{"d_shared_expert": 0, "activation": "swiglu", "moe_layers": [0, 1, 2, 3, 4, 5, 6, 7], "router_score": "softmax", "routed_scale": 1.0, "init_std_router": 0.0102, "vocab_size": 50257, "rope_fraction": 1.0, "qk_norm": false, "attn_scale": 0.125, "init": "normal", "init_std_up": 0.0361, "lr": 0.00446, "warmup_steps": 200, "seq_len": 256}
Below are experts of layer 3 (counted from 0) of a mixture-of-experts language model. Rows are named gate (a neuron's input weights, with its number), up (a neuron's input weights, with its number), down (a neuron's output weights, with its number) and show model dimensions 128-255. Each number is 50 + 12 x the weight over its row's rms, rounded and kept within 0 to 99.
Before each expert's rows: a language model's description of what the expert responds to; "comes before" lists some tokens at least twice as common just after its tokens as in all text. This comes from a sample of Wikipedia text that the model never trained on. Tokens count by the router's weight.

# expert 5
Periods closing a sentence, often fused to a word ending like s., ing., )., and decimal points in statistics tables.
comes before: "\n\n", " The", " In ", " He", " This", " It"
gate0:58 58 65 55 45 49 38 65 59 59 54 62 81 56 49 47 33 54 44 55 41 62 41 54 65 43 57 44 83 38 69 46 25 40 36 30 50 47 50 34 52 52 74 45 55 57 54 55 40 53 69 54 29 76 58 73 78 62 45 25 45 42 49 55 52 40 36 42 55 64 45 43 38 56 50 45 73 37 49 47 33 43 57 46 45 55 45 59 33 46 58 59 43 59 70 52 38 53 55 29 33 54 36 51 49 43 62 52 84 45 47 54 58 59 31 52 57 38 51 64 64 44 39 29 59 51 62 53
up0:54 43 70 51 36 39 31 50 58 49 38 58 54 50 59 42 51 36 53 61 33 41 58 66 58 54 41 49 49 53 48 57 40 67 62 22 50 62 40 31 45 57 63 60 40 77 31 58 46 47 63 62 37 45 49 48 70 51 48 48 50 40 53 65 53 57 33 40 47 72 32 41 47 65 43 63 44 42 41 43 32 54 38 59 40 59 59 57 33 50 51 47 50 64 56 58 51 77 65 46 38 50 21 54 53 61 32 55 61 52 37 60 31 43 50 34 41 55 38 50 60 74 59 40 61 40 56 37
down0:42 45 33 59 56 53 55 52 26 71 43 63 44 65 67 41 25 58 27 50 51 47 41 40 30 40 44 59 54 60 57 30 48 50 41 44 61 35 46 47 40 57 40 51 56 85 70 57 60 44 43 40 64 66 53 27 28 52 53 42 43 45 49 43 52 41 59 45 47 60 41 26 46 68 40 45 39 65 49 72 40 48 53 52 55 53 47 54 59 56 44 47 57 39 51 71 94 35 42 49 54 40 39 54 52 54 35 51 36 51 51 50 52 51 84 38 39 63 41 44 38 47 51 70 49 38 43 25

# expert 2
Line breaks ending table rows, list items and paragraphs, plus opening quotation marks after said, wrote or colons.
comes before: "| ", "The", "|", "- ", "-", "==="
gate0:48 64 44 59 60 65 38 36 57 69 46 45 42 62 53 46 46 38 55 39 42 52 35 41 65 51 43 47 32 49 43 35 41 61 48 42 46 51 43 53 56 38 55 29 64 53 39 66 67 48 41 63 52 31 60 72 53 39 61 61 68 55 62 70 35 73 46 73 60 52 60 37 41 49 46 40 54 50 60 41 53 52 41 59 63 39 66 57 60 83 60 67 46 32 47 38 58 58 20 66 37 44 48 25 41 62 45 31 45 55 57 29 52 67 37 52 19 45 59 46 61 50 51 40 39 53 59 53
up0:53 61 45 46 40 46 57 38 31 61 42 64 52 47 45 43 60 49 52 78 46 44 54 43 37 14 60 56 49 34 36 39 80 53 37 51 54 52 51 63 45 59 50 57 42 79 57 70 43 41 47 32 62 43 56 42 75 48 39 57 60 45 56 40 59 49 54 48 55 45 45 67 55 67 58 58 52 45 53 33 53 62 34 54 64 21 47 36 32 30 45 55 50 60 47 35 48 61 58 43 71 63 44 51 34 32 69 59 32 37 38 62 58 58 65 64 54 39 35 40 47 48 60 32 61 54 65 63
down0:53 53 56 62 44 62 37 32 50 35 58 61 39 34 46 36 56 74 55 79 50 59 51 69 48 55 47 30 58 59 57 48 33 64 38 52 56 43 50 56 40 36 36 39 54 36 57 52 72 50 46 26 52 54 41 34 60 71 64 53 39 53 28 48 52 44 55 68 43 53 45 36 47 56 33 41 43 62 48 38 55 57 31 43 45 64 35 14 41 38 51 48 71 53 45 47 49 37 44 70 49 42 46 70 38 38 69 40 37 57 52 55 64 47 54 72 56 70 66 39 50 48 37 35 55 60 52 39

# expert 14
First digits of years, dates and table numbers, especially 1 and 2 starting years, as in 2016, 1978, 13 April 2002.
comes before: " | ", ".", "–", ", ", ",", "016"
gate0:57 23 35 29 49 35 59 18 62 37 63 66 60 67 50 51 81 60 56 43 75 47 49 45 58 62 45 44 39 52 62 11 56 48 43 46 37 51 43 57 60 44 49 53 73 66 48 61 49 39 35 45 48 37 44 58 59 56 28 57 45 51 36 58 78 48 56 55 55 47 44 39 65 49 44 62 41 51 55 48 50 58 57 50 24 53 67 50 52 26 32 48 55 47 52 65 30 63 61 39 35 61 61 63 51 61 54 55 49 55 57 67 48 42 35 52 45 95 43 85 60 45 47 54 51 43 51 33
up0:58 22 55 52 38 42 64 59 64 49 59 59 37 54 60 54 62 50 22 61 59 44 50 38 57 52 32 54 54 42 48 39 67 52 56 53 61 38 64 27 48 54 57 63 61 61 56 66 43 44 51 46 56 51 60 56 44 57 33 52 57 54 22 47 60 43 70 54 42 33 29 46 61 41 67 70 45 57 45 44 42 39 61 53 51 54 31 62 47 65 55 63 42 41 56 72 42 57 75 60 43 52 57 68 48 78 54 37 57 65 76 41 55 46 52 66 41 67 37 64 49 75 49 40 55 32 27 63
down0:55 28 59 44 54 55 43 53 50 40 55 46 61 31 56 33 59 63 56 43 50 18 51 60 69 52 73 39 39 34 23 54 62 41 49 54 78 60 53 52 52 79 62 53 52 67 66 47 47 44 40 59 81 33 36 50 53 53 52 54 58 43 36 54 21 14 57 59 48 53 54 35 43 53 34 37 28 44 39 59 20 48 39 63 56 45 51 63 44 49 17 47 55 36 54 49 64 49 56 74 47 55 42 55 69 59 69 19 48 52 44 41 51 64 67 72 31 49 52 45 58 43 50 53 45 48 36 56

# expert 8
Pipe separators and cells in wiki tables, divider rows, and section headings like ==See also== and ==Cast==, plus month names before years.
comes before: "\n", "1", "2", "0", "3", "4"
gate0:33 28 48 47 37 40 34 24 60 39 42 60 44 46 59 36 51 69 43 51 38 53 67 39 46 58 58 60 37 68 41 36 41 55 40 39 44 60 39 37 43 57 51 51 55 59 61 49 40 74 37 51 67 45 42 46 52 72 40 51 41 37 46 61 50 60 59 42 49 53 36 67 62 52 43 56 59 56 56 56 45 44 46 40 48 47 36 33 39 50 49 62 59 50 41 57 44 52 55 47 58 49 50 17 53 51 47 57 49 53 55 75 66 56 42 43 56 75 56 57 45 52 35 18 55 54 56 55
up0:41 47 57 53 44 56 39 38 48 52 43 61 24 59 28 31 45 45 56 32 34 68 35 47 47 65 53 45 52 60 46 65 59 47 62 44 49 45 59 55 42 46 51 55 56 44 60 48 44 61 55 66 46 60 41 35 55 58 64 45 48 47 63 40 42 63 55 56 67 66 41 24 50 54 46 39 52 42 59 82 56 47 46 60 59 50 38 40 54 51 51 35 42 72 59 53 51 60 53 31 43 76 52 55 39 50 42 41 48 63 48 55 64 70 64 44 62 29 56 40 60 62 33 37 65 50 41 49
down0:52 75 32 47 53 51 58 27 58 68 59 39 51 45 63 64 46 47 53 44 60 42 55 51 32 55 42 56 70 41 46 59 46 40 64 50 57 25 59 55 60 34 37 57 38 39 46 38 49 31 52 34 61 47 58 64 66 59 46 46 48 38 41 63 55 36 24 50 61 50 60 47 63 66 54 46 37 59 38 54 61 59 47 39 39 40 81 61 64 49 56 67 48 59 60 70 48 35 48 39 66 49 61 54 51 26 66 59 55 58 60 34 50 70 54 62 53 60 55 47 51 44 29 63 40 46 63 57

# expert 4
Punctuation and pieces inside numbers, money and math markup, such as thousands commas in $47,273, digit chunks, LaTeX backslashes and underscores.
comes before: ".", " | ", "1", "000", "-", ","
gate0:55 65 65 41 52 37 55 41 57 37 19 42 54 55 57 44 75 54 72 54 68 62 65 55 53 46 73 48 54 36 48 58 57 60 33 60 35 35 48 33 59 70 47 59 56 72 71 38 22 43 49 76 23 54 54 26 47 54 49 49 64 45 53 22 62 60 48 56 55 41 52 59 50 52 33 51 73 23 57 41 46 49 64 39 58 53 66 66 68 55 60 74 51 53 29 60 59 46 48 55 44 30 38 64 40 47 55 53 46 56 44 56 47 43 44 34 63 52 53 51 42 46 56 60 50 49 49 48
up0:54 64 72 64 55 54 45 43 66 56 32 52 48 45 55 53 52 66 59 56 46 57 61 54 44 49 37 39 49 65 63 50 57 36 54 38 37 52 44 33 47 69 53 39 62 61 50 62 52 46 68 60 53 58 26 56 57 34 44 51 64 44 62 39 30 55 66 55 41 49 56 55 55 36 47 42 71 28 58 24 61 36 55 46 42 44 37 72 55 66 41 56 39 48 58 34 50 70 50 48 36 55 33 52 41 36 47 61 45 41 45 33 50 53 51 42 49 63 49 44 51 27 42 55 51 53 53 37
down0:65 60 42 25 69 18 49 63 50 63 51 61 59 55 43 44 55 45 38 62 35 76 52 60 60 65 62 51 49 51 60 41 42 43 42 56 49 53 70 48 71 54 24 72 73 63 36 51 54 48 32 65 44 55 59 44 60 71 62 47 67 74 59 35 56 48 67 59 43 39 52 47 47 31 64 34 45 66 59 64 61 56 48 60 51 47 38 46 54 42 35 79 63 65 69 47 47 59 55 35 36 65 46 58 39 71 32 49 73 55 34 68 78 32 45 29 50 55 48 39 44 66 50 63 44 49 47 53

# expert 1
Field labels, units and coordinate symbols in infobox-style lists, such as Coordinates, Born, °N, km^2, (age, Family:.
comes before: "\n", ": ", "2", "1", ":", "′"
gate0:36 51 40 55 33 43 53 49 50 84 57 51 51 37 54 35 72 49 29 64 63 44 34 64 51 67 54 47 37 54 56 54 37 73 47 44 34 52 63 61 27 68 71 75 32 58 34 78 32 53 64 57 34 73 57 41 37 63 74 53 48 52 38 39 47 52 60 37 49 65 65 41 51 24 35 70 44 67 42 52 75 48 74 63 20 57 43 52 42 54 45 47 55 59 52 50 74 51 42 57 41 54 60 35 49 48 57 68 52 58 71 55 58 63 52 69 70 51 46 53 54 44 58 37 50 53 39 40
up0:73 65 62 51 53 63 31 40 37 71 48 45 37 48 53 47 12 37 55 37 44 48 75 52 42 52 44 45 47 63 36 35 46 37 54 39 60 47 29 45 49 56 49 60 60 56 44 68 60 43 45 35 48 59 57 51 41 68 48 69 46 58 48 35 65 50 60 61 42 54 32 48 54 51 54 40 58 49 54 24 43 49 31 56 47 79 42 46 46 53 58 45 48 56 64 64 54 72 49 39 38 55 45 47 42 61 40 49 28 63 45 67 62 38 53 51 66 56 59 43 51 33 48 47 49 48 42 64
down0:69 38 48 42 65 52 44 48 35 32 52 60 55 59 31 66 58 53 55 33 68 44 60 26 42 36 49 22 65 42 44 59 42 55 36 32 48 68 32 51 56 38 41 41 42 48 48 72 31 81 29 56 61 56 62 56 55 58 31 44 52 55 22 66 59 49 58 54 65 40 28 67 50 44 67 59 70 35 51 50 46 61 53 49 44 43 59 56 36 36 61 41 30 66 53 38 37 73 54 47 51 59 15 53 45 44 37 47 53 47 43 66 64 38 52 50 60 64 60 51 35 75 56 58 60 52 34 40